config.yaml
num_hidden_layers: 9
hidden_size: 160
n_experts: 16
experts_per_token: 1
d_expert: 160
d_shared_expert: 128
hidden_act: "swiglu"
moe_layers: [0, 2, 4, 6, 8]
router_score: "softmax"
normalize_top_k: false
routed_scale: 4.99
balance_loss: 0.00129
balance_bias: true
router_z_loss: 0.0001
init_std_router: 0.0162
lr_router: 0.000473
num_attention_heads: 5
num_key_value_heads: 1
head_dim: 32
vocab_size: 16384
norm: "rmsnorm"
norm_place: "pre"
norm_eps: 1e-06
positions: "rope"
rope_theta: 10000.0
rope_fraction: 1.0
qk_norm: true
attn_scale: 0.177
tie_word_embeddings: false
parallel_block: false
init: "uniform"
init_std_qkv: 0.0327
init_std_o: 0.0
init_std_up: 0.0327
init_std_down: 0.0
optimizer: "soap_variant"
learning_rate: 0.00601
lr_mult_o: 0.635
lr_mult_up: 0.903
beta1: 0.95
beta2: 0.95
lr_head: 0.00853
warmup_steps: 57
schedule: "wsd"
decay_fraction: 0.605
decay_shape: "linear"
final_lr_fraction: 0.0
batch_tokens: 32768
max_seq_len: 512
doc_mask: true
train_tokens: 253100000
max_steps: 7724
dataset: "wikipedia_en"
Below are experts of layer 4 (counted from 0) of a mixture-of-experts language model. Rows are named router (the router's row for the expert), gate (a neuron's input weights, with its number), up (a neuron's input weights, with its number), down (a neuron's output weights, with its number) and show model dimensions 0-159. Each number is 128 + 24 x the weight over its row's rms, rounded and kept within 0 to 255. Numbers have three digits each.
After each expert's rows: "gets" lists some tokens that make up at least twice as much of what it gets as of all text. This comes from a sample of Wikipedia text that the model never trained on. Tokens count by the router's weight.

# expert 7
router:105104150155117115152180127136108097151105114087103093124123095107084129160139140114098102140083117143120164139143143127104131146106129131098103112114142130082125109069161164176157155116134167146140153148160150127152123126133121122113100146127139126121119111157146172150155124150107107096099086154104096087091160146074142100151133121116136138137150088124115135079131155108111132145150130131129118093150111133101118103143125143094125109133141131130088164139109197157146159088126108
gate48:153140096102119145090109115144115154148131108118115099104140154131133106130132130095104124130137089150102140146121089085098133126169118137149179158114109105096159136101118138154131150152152130167127111095131123100073150150091122117149145105111104148141084124148174121166097179163099104156101171111133137135157147130133141128147122136141100148132102078160154154170154121100092125118139154081108136098134105074138174148121112106145082128106106147093120136132121168124129147146150119
up48:104104143103131122118109074128113123139109133096112127105121127098131086126137140182123121154140155158157105099146138125102135121116132142154124179127125125148133131192149135184105157125096117117134109127133112094130123118137122121107136117107130079150112162171137108124074148128105086140142170122109102153135142103112091132070116152158141135126074105148138134123145150118162091136165113081097143110093135113096119193117157125118161127160109084127140179143130145133132152105126090
down48:074105103162107086109071129150126136139154135150168139128119140060134108136170130120123141131127176100070143123154080113107139124142120168113115147144124132123110135141117109134084171141097146116123108075129152106144097126138144111141136088111154119131107099125125166132124144134124144130129136126096108115117121086140076142133141112149131187164158111096165118127150155114160097174105075132107120109143112116121135121121113147139089113119140108126163129130082099116153160091160128
gate49:127136139107116085131148184132116174144136158114118155100139098143096066149117148156097106114128130136138148123124171137136151136135083081141101142123116143090114110103129122158117152105132186078155091093166098111132168120115122119145100112124118123214104110133146127149161146146109133142087133162112124121115104135104146108121106121097162127126128099097125132117139066119128150149157133119160124113129166150139121086120093186121122108125117125111104132122129115141158122109104168
up49:115149127153149170103109155108089091129145086133153130121137144103134142118125144103152110122115146148119133103114135144116102092129152127132114131099057126139127164125129109124117142132141144126113130130133129191142097150120147179110154142110118114073131103172104147129084172086120132158142145089129093104155161111150111122110124134129117125133128125154114129148089209126136115093151129157115125158109104154099078115055148101147112096095118113133134127129120068125120096144137123
down49:112121128138115122105114117147129169130165140104162156126123127148131138149096105099074140113107120188137119138143156150139129130154164145096160163078104158142110165134141113125124117086129110135123116148137132165133115080133112128113139075143076119081111151178098118099092133149141104097106126118160136111133102106071149133110126090110110136129145164133095125183142143150152110128153124112100128163123152150099142125153111081169134111095135102108172143121083131137122115124130177
gets: " and", " to", " \"", " the", " or", " also"

# expert 13
router:120116142141089098179143114116132121141130115132098118115117125118094097154120124096113122189081086121116131090162161147121090144103117129167113115123083127097131116141140167159156145089107122151149118141123133132147159135154125155097087162162149120137143125156172118134121067121131109108102112115088100143149160129106098144159138118105132148074127108128097110107120119074116126101162131139110169126127103115102111091141107137115155126070136154081116159131092129134142107149139093
gate9:137164127120158121169114121093165131157151130137110106110084097126091136126142133112131120131081142131131122103132160167081106089154073173112144120130156118069118132134083116164087172105082133109140124181129132147128114150160115183095108112117137145115142095141154160114142109156141138085135124137143116098161125136098155171108136120081122102127149120162102087124140153125113124100115133130123113152114127093147127157135120143111137134124129150063141124134171158168126129139112135
up9:095113116088104116123117153112141122133111100178134108143115162101178104124147133140112140104116111134120099123090141132118132086134109108091137127145142158090133140152131147119138137167152115122162122145106124101151080121161141102137139159156171124091150144115097140122127106137138160156133100135116133070112146137100165148108107116173148096136111095169132148128132156165089102133119160110147083127104117121124113069154119088101108117093136121129115073138093088108140173163122172
down9:150112120108115151115172135080140144141103126150125146143112163101142145142134144107170130100100105145155115143140133116111146068144165093105107135148093095093077146126174092108166113140134116125162127134159154123109051124134132125101091151138147120123094132136100114106151139143139103115129135108115103118157108135170126113100122134124139111135108121136086126114116123109131106106128143120120097128105168070137154124097145047137117096084150128147118065153117120147138107141116162
gate10:113137109097104087113153134110142113136170093149123135128141122140143145119074148073140102083157167139149147078096129103098124135096138140106148120154140139168154139107141108095122145103112161091170129129141162142126110161145137170128166170136119148179114146103182070123112128145149109117139134086108141114110087126131096129142137099148098110129130149134110161138149112125152105141134100155100133113159123103138085091107132133102153137142104131140104158084111121141112187128100143
up10:125148138102130115157125114152117153138124172168093119110184084128125138154114098125142106122121128085093127134124176157122106128112133112123148108158112148130123113112136118156096115125152142168131096131123098092104170093150184145104116124128136146108151085170121140118140097111174093129103152153134150112196088139123120139127138114102119138120137134129086071101117142091101118107112125076119138118110131102077161105120136135158127156130155122168140155151094121111164117081094130
down10:139157122129156132117120143120132120170133089103134144126169104137133106101132133109130141141153208147159134104100122129115121103166137127153138113089179130108115115120142143082174134134082107089166155122132164132082118114108083152122106124128129114158088118067149122121139134192153168115101100115144108135096150096148119118111133120153112158130132133119076106164177120156150114137145102143101115167141144102125134106153150114149141129108148077163118123144144135144129105126087120
gets: " G", " H", " S", " F", " B", " T"

# expert 0
router:103146129150078123159137132092110104132114110136102071109073139100114125153148162077149136125107090155100139046118120156146113110096133091114115118141114143120123158110164120126117091081104146114162137111099150154129164161134137102119115134146113146121109134137143110145084127140101122107120108119143145140125144152115134144116121139147125125066156076064105172100126141130133138156147097117130160144139093175166140130134111121114147121134140157114095134138133140161134117102125076
gate9:156160125140080149169141143114118148157138131160101101149090136134120131112148136105129067137188114113096090116105143123154107135152130107102159122152118120174115119120081119120180144170136098115170127117128167122118154156140142146164101119122158107162100129158154137118140123121115125134167137144137121121086130096102096132126094164142189094131159186115145133150092142133099104135156132139142152096110087147096142089093146113130094139122136150163121106097131129125126096145113125
up9:131110119155185154141164102116131123134109104107181094134100125120153124130156111149159093188137081129103104127086100186134136116123111120166145142150097109104116149168150146050160112149123152156130144167128120110176135156090138139132116104123144146134118145146154135102149152109132145099162123121158152122112132152109116107097131138109075125144159130158114141152111116146116131109137121124122159116132132103120132123082183120096141114116185088148143114155139137128157132158105129
down9:162097125123165113110130157160113122102100113126140124144117095113132113096136096120129179136137139092112130137095141132116155122160118096094120112145098136115093104118092156099110124151113109129143115130142168127097094100121120149186145094118121117165080141187130160151179095143120128150125151145152134139095155149119089160107111141185113133128116161128132129178110152126113135130117110135168093132144137094140128125070129109168099093131113103118108090125116191127131173140114111
gate10:131123150150185084124127112103129129106115142114145110113136164125143121127111119122157146158107119115111063115159123151149089126134135105118142127164133119114073164138118163113087128165135122130119101114123142133177115109111161118114136126118104140150125126150218128139118114135133114130152125078102101119128135139146078120164084176167093144131133124092092202148109136071131121140130134101119174113118162115115181127128110144127095128110119157114118139103139165122141127120144119
up10:149132097110119148133142086122171127147096105072125118110138129138143133126153181112110113106144089140125109161156128118138134103120137151119154163139123119147123116099141122133081135136106105117138107128144183114104127133073138122123120097143167138114108189163127148116129132122115146124149104133127138142129117152086159117072129111111102127185116136091142132125136082175117135117120159185107135143128181097107116119166133123121153130065122150145163114117092185154144124110160168
down10:125133173103135140132150088162113102120157144158131096158123119131140075125144149135131175114132122133146112090094095100127184100127120141146149155121108097144145122108137103090152114137073165121119123108155130132094159156116126108129157159099123163135091165119152082181113127109115123098147118163158134106121135172132108139102197130127105120085150127090104122138148165150093119131127123105127141129129150104073143095124142146122148103113132085082118129118146145136158101116133091
gets: " (", "|", " |", ":", ")", "2"

# expert 3
router:116130142108108105150159156124119091156101087126109094102106123067106134151123095113094108127122123165111184131134167143178138107091130130157124153110110161110158151092150127124145140141078109135154132107114150141116167121121119145099122123133098117133134159171129092156137129124125090122150135153111129096112145141124122109153133104098111153105129124140090165123145170082111120101127076132114165150129109103121146077096151128120114073126149145130105148147140183161173155148102133
gate8:137139161123095146170137111124053114123142118130137102159096142088073131121126106145168095137149089129102125135156108128115167101160137126161130155129114115132134191094109138090097090162142108128097131098137122118153132129129163139122097114188116127179127106128131148137170133115119139172127127122114143165159153094118114117125092117125146128106129167128140154136111134169114125186152097120144163131115164118169131169134099154111120144158142143133104116131133180147141122147095127
up8:111122123095162117100156144091144125185157111125153137101097120071141150084114111132115150118129138107089149127131092135110121115081123152103119121119146153138149097105132135110152168102126126139130120109102149120102117148146148131148163089187108111109146156141099165083120151123109134120106148097119126153130126116109145128124103170169102167102134144080114115123151095124155107119113132111069150151149087180136142155116106149117163085146137175156134138157129121169124175125128143
down8:128132149136157126097148131145145153129143149119109081149105149143120107147091167138116126157138144147116145155130106118124143119143123102135124158120104113110158100113143147156079113093127112145142108127110113092172104122169140168083119136128100094125112060086125146170121121162122100118162201075154136142157133121127138120115122097101157117126144101108158139112116165093148129144189152154139126127109166159105113146147141151134111132132091133151073131156126189139124106099122141
gate9:136147131134127118114069174147133133148077145126162123129116146095068122145109142135148122076105115096138158158170139108138136150141099108108118186138123083096131136117101113116118094172126136170128108121114150135107143121135106110131136118175139167085165138198184119127106149113125121141184129093145120127147120117138158122115146124093114155142104124119085093139110104100150119135123124111162126125151153128178119117110112143083144137168113122130124165098133147107136165110119136
up9:114100128091160144130123126157127153150102151133110157103135093118086139151107162128163124114126155109111173118132126103123185115119124135138142103133146067093107140136155142160146153123093143169153154161103154180105129132135108114107147113158139105101144106146126139126104157139124107133154144158151104037103093127143138141128116149164114132117094124121107141120133104084103121114112101152131118132113147168134085137125103097116125124115123160173097144069121151081140162093138125
down9:118130120147184108155104128139102110131119092151150111068090141130156144114144137137136110127145166126122120116141128101106122097141126127152102088102121115158115165130138151135131142091086098110138148140115163123162154155110173124101107137100141115156135136138116127115149119120105094155167139135134151125140076103120138102145125100149143157155141168084123155140141111122106130134130179106146132115129133094076103080164118152171119136147081112063151090114095089091173118137146105
gets: ",", ".", "),", ")", ").", "\""

# expert 2
router:115105162146063133156186136114109116136143103109100117070109098114114128130151103104117131101124095157108168123127126140148128138109142147100130139134094152120134121075131149133126122079110125127131155122125131147141148156123089141122121116173113126151103115129169139141112078145127096096132086112131128121130161135125099123109172126138108125094127089123102135106136156127110074133155069172131153148128133109133147072120119131157143111057140144113125176118107124138188136164109129
gate48:114113150119137125130171102108118134160142141136122122152123107089135183093154124136141112106166134134151117114104132093190100139133144146155138201120129122125176124090095144144119145113132124133131149141150129084132107140132163129117183147114089139119135165153092153148130125171179165071148115188114131093120123142126103109105173111109134118094132124120134118132130126155067125146126189115130150138153124122133145098138173149140129118113109159157112113085111138152136129130115157
up48:111123090140120081100135103115112186075114124089163096150122169135109105105101107134136129109127110145139090168129096142123113096144118100120098097133133101175148118143146100157136150095107142128123133138102181146113164120118106166151114142134096128173108139169169153149149125146105112134171100124136161114159131117160133091117144122140123174167115118143097158155116140158182100144120073151150094118153119133119140133186119112098117121148161127108132110105119118124130117124162125
down48:161128132103156120156164109126140134164141149149161103151163105083098166144129136133157101134112110155138113157128154154100097103163098147101056133119120123111137118146127118128151141139116094126092121103115115116142088150136124181122106134121138125099156116153031143154121098124142111157117129084129131130108165143153174151090133175159111112116144166103134160096143117124135090144166121158155139098125139173139130133126117153139126128153141122090107104123125114159166138145138111
gate49:148144141132133111161110131117153120148138116131096175108137116169114151127120108136164109136117115139145134183139097116118103114147115134146111094163094153113130186109130169118113113158091190126128150129108121129159106115129139131091102120114106102118134106130166167110151121155155115126085158170182143151151129108123096093150110156107133168113155179126118072135106131113123120158126117163145139107125151133145135135168132114148064162121140173136123137142170124121158170099084134
up49:150099112150125142104112100147119160142129121125143099159096140105158122118147167118120140130135097130142144129115161119125193139142115119132154143146095075197100117143077157132152147167151128126140123150137130089152126086165115120101096132130076149119140113122133121160073151129128136154126136111133135085149151149125147145134125095118142101127166138158132186160092144172078090143132147096164141099078080139135149156150097155098137142113146114119094136122131132140124117115108111
down49:108103143138152125155115101130149107167178113133130142156172143114147144080088083135097126127102161149099103121136141105124094148109088122174139127117166148129132117139134126143141120138141154089153064077136165149114158108122120142086094122144106154133123113122118097101178105113151153149132111125127131103189135139128098133145105126143083138149148135116119081152132106116149151113133143097160122113100138140113098108122097093139153187119119113177119108106142190145119120127137134
gets: " ", "–", "201", "200", "202", "199"

# expert 11
router:087162145161107138142183166125110098128081115109112108113143118108096126173116124110095109154126100140148155097170142137125158137144145087120091131125101177121148113082138113155152131141161139152109119146129179116142112127144120151099088122129125105127126140145156143140143133121133106123111090142109158133114164117071099131118148105066158155115112082136118133111097158138096128125131149154143132107175136146144146157135141134140113096126155096110143161155110203150122108113108089
gate37:125136146170130149105144118113151137136121141123084113112107118139081091108122128158147122120109170133114145109129096136066097115111109151116130155130126160075125118073158094127122118120181159156122106124145128144112125093145151157108143157126155081145115101147123108113117075150162086127091164122123114121140125127145163131134205137125160149152110117101097149130129172137109122123124130107116163101124085141162127193119132161150115125115153116098111119115110127135110131072120163
up37:112162121141104187064127099134150146133126128133130145151115158099138109102101169116142153131143146150107086107123125123092101085121127159162101145152112151117144145118144112080140170105121127136089138111106141137126094136136166199124165136133145142103142112115111140092158104143100149132131123123128119103153165126135100069167144123121096125153125124119142171082128113130082149142156142135098144131127091096142196105109108149154097131112111141109091133107097099148123099115128149
down37:108154137117106151113147142112111077124113106097136145132106122110140118112121104156130113090134191109113113127110115119114157168112114135090142116115120179185149087116129129121117128156171153086144141159088149092114139126148145111103129112121105138179109149165081129097138151144138120169098141115182164150131126148139119098137122121135105182117103115113126154103126112107106107069125115100170118148111126141152138161167111134137133155077136123098125102127098101140076147130142165
gate38:179156099167137138117118139140129153138168140177108127137094092126112105105070151141110138142122108078092150142119116098163181147138124089111138090175121117128118115144102132117168112083130148114129119114093152127178144127094131150162089146137138135103124124109141139131083155163078149084133099137154167104100137116110154100151105150122107138116136137151077121120111160145160121117146143167129121102144147160082133107132138134099113126148126119154083111120155157131141126102104124
up38:128141128076130118115091163127098138098160095142156104109126138144137132146148131160118143122115163095153112130110102182152130133116130100130123137089093161086137156097137105121154182161073132153109121113131110131134126148142114134131136149118137171145120148107138153182156111079155140077125109103083084092122143088151133092170113139128166139125164104093164126127131139119143117153111147119151078129115138151167127134123123117135132130122092108144164113134156108101147096166080116
down38:094132104091143128122108112087128161170110101146096124074096123127106109074117127138180115150099181118124149117133158153144150223114133155112133089159120150113145121113118138146164118095075119138096110099132142138183125144173148139156112157104121146104144103127136152190156160105096154108155133117125158123126121098150107148107127124114143110120170127126123144117109108113108139131127108153153131114184140139152160133149129129097119124124105145132144131156113143163123141141125131
gets: " of", " in", " for", " by", " on", " with"

# expert 4
router:108173120135118098144173167113129083146098138079115118107101139090116121152127090084101094134145114158138157123138164140126121136149132098112088147094097179104146158077124168136155119115095133116142164132109117128150109183129137110124151160153153136109113146155139161118141094128137090118110121111118125114119146144102132104179143091112120127111098115104075140127100189141127082131150115136152133113140092136119097092155122167116107131101144131072118126130137144137142171119133132
gate9:149117153124135096153126160118148125117136113133110139117127154135116144127113126136070137145141054144118127140160157116112120105102119109158128078147143149134148145108130135114145084156149094133139114121106161098117147133106148087087154119111136120096090145088125133106115129131156108184073121144150136143151196092122160153134110147171118143121091140112130112146075127127098117115126098085144142112121073164127114130132150141127102137154130140103192165148080118139137112103129158
up9:116159107087096127107155139154137167119107111141135149164126131094141105118163177142112121119142173135115070105088175124177100124132122126137112133174142152116119138137156184128107106142116137112126090092112121106146128138092086119113104176070163116137102100120142119109134118134170132170121116133166143149150131106119117133110130146088104128110126144141103125091144112141125108101116119170134172145120070113089130120113112132114156113126113143123093134134133078127084117089172144
down9:141108146132119137118138098139120163150107100122119174137133142139106105140136178127138117137120230187177103141140141131108092147134091132135145117137163108148141135089153121188141131115118114103127164142097100146155146156100111127145095112144138132092112118147096131125112185119143127094090178140123135107103139115116134153113109130121124097110143158144092137114158126114140142175112113100113089096158137080113159110116089145126117123089113164139116132132126088109124164120115119
gate10:131103111146141085185100119175078112127139134110145112161093137098135116135112102104160092120149118147143112094114143120166127134101102114097100107137145133145125176096161089112114101115114103112147145107154115118165085123124175145137119078103132140126139166107136135089104118143143151133163118147162142113119082171095115140155148133111126131127134131088084109080117124150115160135141119117106069162115124168114149129103129116111118124127153103179080127107100157125126118123164142
up10:115116122104118149161120135103126088146123124113161105130128125175151111152131107157152136137130176140157165129129166137154151136114118129110089146131112156088134116083126113148124126078162090118137112109133094099129127140149123096133113142165161137150075103096096136113198103156118086149109115123082115121118094138080116145129118113122125139105105106094125072143132110131148140159097109130128079194121129147125120126162144166150099126107126110179131129124121127144137131097077162
down10:120137128121154093092178091089156109132117138131130161215141177162094114121152132144133142109165190159105113154156122090127101182101111151129146105105121133159098089143166119141141138116132107124116109157146183107118131112101128154140133148155146181083143089122132147144123105123120112131123126151092124132167137171130152118107119135148133157139134128115145144132119099126186119147121145112143156137095113130122109096114129173147121102146114087098125118118125108124168134137111119
gets: " that", " was", " which", " is", " had", " it"

# expert 12
router:101136123138113121138153121087154124172101104140096084120113112093127126157156096097123131127146126137166131127115135098137096141091114122112107130108126164137171152091130161132156096100134129114154114101109120135135165149135119144089114148124105159103139145136121126157116145139132099106118098152104110136161136172105105100159164108102140083100125130105121176133139119088111118148150093159103130127162072139135153124124116167113145080131140164146085192112142141187189121150117125
gate46:150155114111146119144137166094130082092146112097122099102179109129146114172138120127175119107107088130107164160137154110113145116094111130106145143125143133123083088112093120151183150106146120132177152120151136129148141122149150155121152089111108143112139104131123146146118110120088109165156120138103098106099135135119113144143104151160093099085106151149095131148128149127172122143129087158100152148101103169131175204105144113108116138143112103100107104150127147112128102129128113
up46:135132179079135122108129099096113088164161086133151109125167120104133147131112159112113125123161137157123154161201130162110140164077104189142126157166137161103111113132136125116132163147194132125151143114126112164138104134172113126122116142143137163118113100136153087153142097115113120181129133138135155137146136148113109086145109108130138119145089151198093129130118147116109128162121097141141121106114138129117134161137169094157151143145121142140113131127134130159166118136128150
down46:115170112117113119123135170110135113141116102171146100113099150123157106149142088122144107086104132155130152153143127135112129102128138112120125114139131116146138138155135149113103085143136098121095119168118160144057135169117149126121151118099091099123138156114136120109107155143184136178083116150174134146101116139116127167105106124100114126091116072153150134155111157108149152102078112120111125182114116101101111113112147107143147182182131121093128107119133124161095105127113161
gate47:140121116128134120181097164135141112130129134142113140102139125123116147142123101118159082086130149168102169110085100154164114164111120105075135140102157137115141131132162072103106122144113140118128123150113155127144088090194118174130151140085154087120125168110113126168134130146139121163155105133109108173111120170088148135124116138121148137107114116133087115132063107130124124130106088139126107092107116127104137195121156151140136104138128112113107152107122135109154155097105143
up47:094102079142143112096180151147111079132137113158122151138161111122130147151151140104102138090121147194118110125106141167119136105139150110120084153133143150117082103125119121170092123135124093148072151142110124087147146126112107144112100093131114136142132122139143122109124112131116171133129139117105138076102138097112141106165114124152125095166134119140118152147122133084084121087118129130142144103108142153120165122126103112110102126092065075131101101130126080091154157126134109
down47:152114123130091073117097179114143113149098134120134129127112133129116149164114133133143095097150135118128131139095110105119095135140146136145103102144162134147160123133185141145154137130123101167092147127142107140102142160145150091084158111148099046132149129114093106114149119138116172136084147147140148128150121107089137142134093135112144120151127164133121121138109109081180103110083138150120171058145119137129133153146124133140180101098094137122133147149105124111154119112129087
gets: "-", ".\n\n", "\n", "|", "\n\n", "=="

# expert 5
router:133130139121101117141171130102121052132104086125109077104111092113087106170139124093099145129118099128105161112132118150146145109107134131147100133116121135101135128128127185148148120150141136140162155112085153161136145125143138100112127154135119126098134133138140124130094112136106093098122096119141119117138142143108125126138146105107146107091123046114090143091120144136163109134132069198119184112112100158120106152102134119103139134074112142103091134102128124173127130124114113
gate12:139112178100150136107099076121153122141121128107099134123129134166194129156107131101134166119146116152139132123146103129154122133105129140174153129145120142119094109111121120124138151144147125145107092155144153131121152101189160123129134074127166067148142131154117120162107111168142149091118082123099176095127113124118129142154109145098153096153123113139097120127106145098141093083101118139103127154113109084095121138144120123146138107108158165152137167100144130166118170090099148
up12:137115179108130102129123109107092141104140095145153108102112111158097139148102117139048168144092142146177099142121123093161087139143138129111152144146149109152142134087124112132125100103118119130167167149111097130149139093129111112139165163086152139112097159151114101121174109125109139090152141163127119125133138110146145082136111129124134130123153172111155093135095153115121155120111115132119134139102098096147156106089103151152102185146097145078123139127114126138125129145179145
down12:145167100167099122114168152131126144140142115140163122114154162153148155141155111144140095133126118146138141120081148138140146127125144128127131130124149163096135095130140113133165171116159081195120109109115149126140112132100113156145178146103109123184092113144118140122103139101137114143157157149117104115133133123120128159102132134122121134132088097135081097165142145125156113175111086149158137100129141146127119105042103099131145122119128131134089085109117119044126122147124133
gate13:078072131162169128119136159113101130118066100079127132142135192116086125108103127136129114145159091128110142133131118156120131105163088133132138132185159143130168131142118128138117086101141135114128148131111151137113117099145130157130120086153145151136176141113146136131138135159116131167176099143156137129125119125131161107108095099128119106165167150112089110110138101120095139097156120128135125072106112141106117154163115144059100136147121176131131138090151132120142129138128101
up13:149120171102099125134166111129084118086134150106116116128143132109130142143140151134128088127119113164129110114110103163138127121127149120116117139161109104087116127115147123135126096107118118154077139130145117107133168106106136077145139095106143124106109114126153113142094080173145121163150114088098152109170101141178098135112126173138102146134166143135160097089115112127137166148123141087096160146163133147138105134138087154166107115091125155137167160077110085138088082117127131
down13:110127121152113100123165148106124141132101127166184126092105112144116149095135142124150119114085147158115092106158122116158133157126134136179163197136118119098150141126105123153117101104135117119173117097172134180143111128146117140163135143111096094125141118127140122142119105137116100130171107103152160177084105168104139128172116092122161114080143129128113103163091128169130121100173102107162128116112111154154151112119137122120130132168089115105143117085124112123120160140139161
gets: " |", ";", ":", "1", " –", " -"

# expert 8
router:109111144140105102151103128141121067138093128122133123068102078137109118147179120118080168140150076116127150123119135146147093116124140105132113150139111130132137136095161145129174123124102156119139153083147162159160139118138099101129153118159118116088101150138174122164137126128111108112121113092096144118111141162078113119125122129103194153086142072104135121105133132162143142135132140116139122139170104160157147106112137123164114115123123102147103123157123147113187112086133115
gate23:113120163093118121142128105176165102143145107140109166109108114165158130125141152159148122156130134134095068105122113165140099164109134113165121132130140101126144141147125103098120184092114122130161135111110167137119129141197106113162151122151152069132081154163155098166097131147093140138163162149133156136094096128136156126142118118124142144100141134118148137082113116144144142132154178088141094130125095153096130167122138140136113081101146123143101126118128123140160139137146091
up23:167102132138133132112111152120131148115106120115137143139097158135163115109126150089116133135125079132106126130122158127060141132106125152100129096060072151145139170139118098124139150098117082153099153134104097115124128105138150141087134148109109100096099130087138156111127165114124126122149099158120138134095159068167161165124136145104117133158106116138139122157132176170114107152105142156123157132115123156147175127133090139129093140096080114113140128142139113151122164144108082
down23:124089116186104141149140169107102062105122141129141122120188114131117131128159142139083142128088124119122144175124103137160133125071107124125157114149137175170163140098136142147108126124113091159121138137117140098116089100115133108095139123115141133117144167104126106097126138073119094121106129148162111110147108134142110194141158176125136126095122133151111145142139156129105124118135148106100096121098128078162072109169132125167121133132139117147119170095119119100139120138126118
gate24:120181130173120123155104155141120106112106131154088156069141106168121132120119120151102171135157116118133134155112115145160093151134138137140146130123155154147130082153147105127140138174145132150116135120185164169172117162111136130128132133133176095125132122147119117149128144113134130158150124121087174061119143123085119128097110140114107129113167142084142116107163125175159123124158137140118081093143119125164130137144125157098140108133156125171066149134154105103113136142139123
up24:130165157063104130109135125142108104157122106101127139108105110152144103152146103118118100129159157099137115175109136097114142111096147148113086102155154107119176090121135122145158133109123126131107140152158128092123121133126157121145128135110150113157117161130159119076093103158096135125089123116122150137093115138172150181142102153153101178145120130135123114141116136096126097139138153104153176113094170135152168110087134134150185151154144190136134143093113163135148127136120130
down24:104102104096072129142133146084145104117113161110132126090132113142114113138099137143139132111176110120162124145147126114095127126137155117110148101137119116114094124155124160131106114126156135141140132143097126116107126123110138158127156120116096140120102119114186179148110098128126121110089205101105112071125131186108165114136141118114125169082149117122085170148106135091121106145150133142112120145176119106134083149089147124090110159092138161141153085113116095153124134100102123
gets: ".", ",", "%", "–", " September", " October"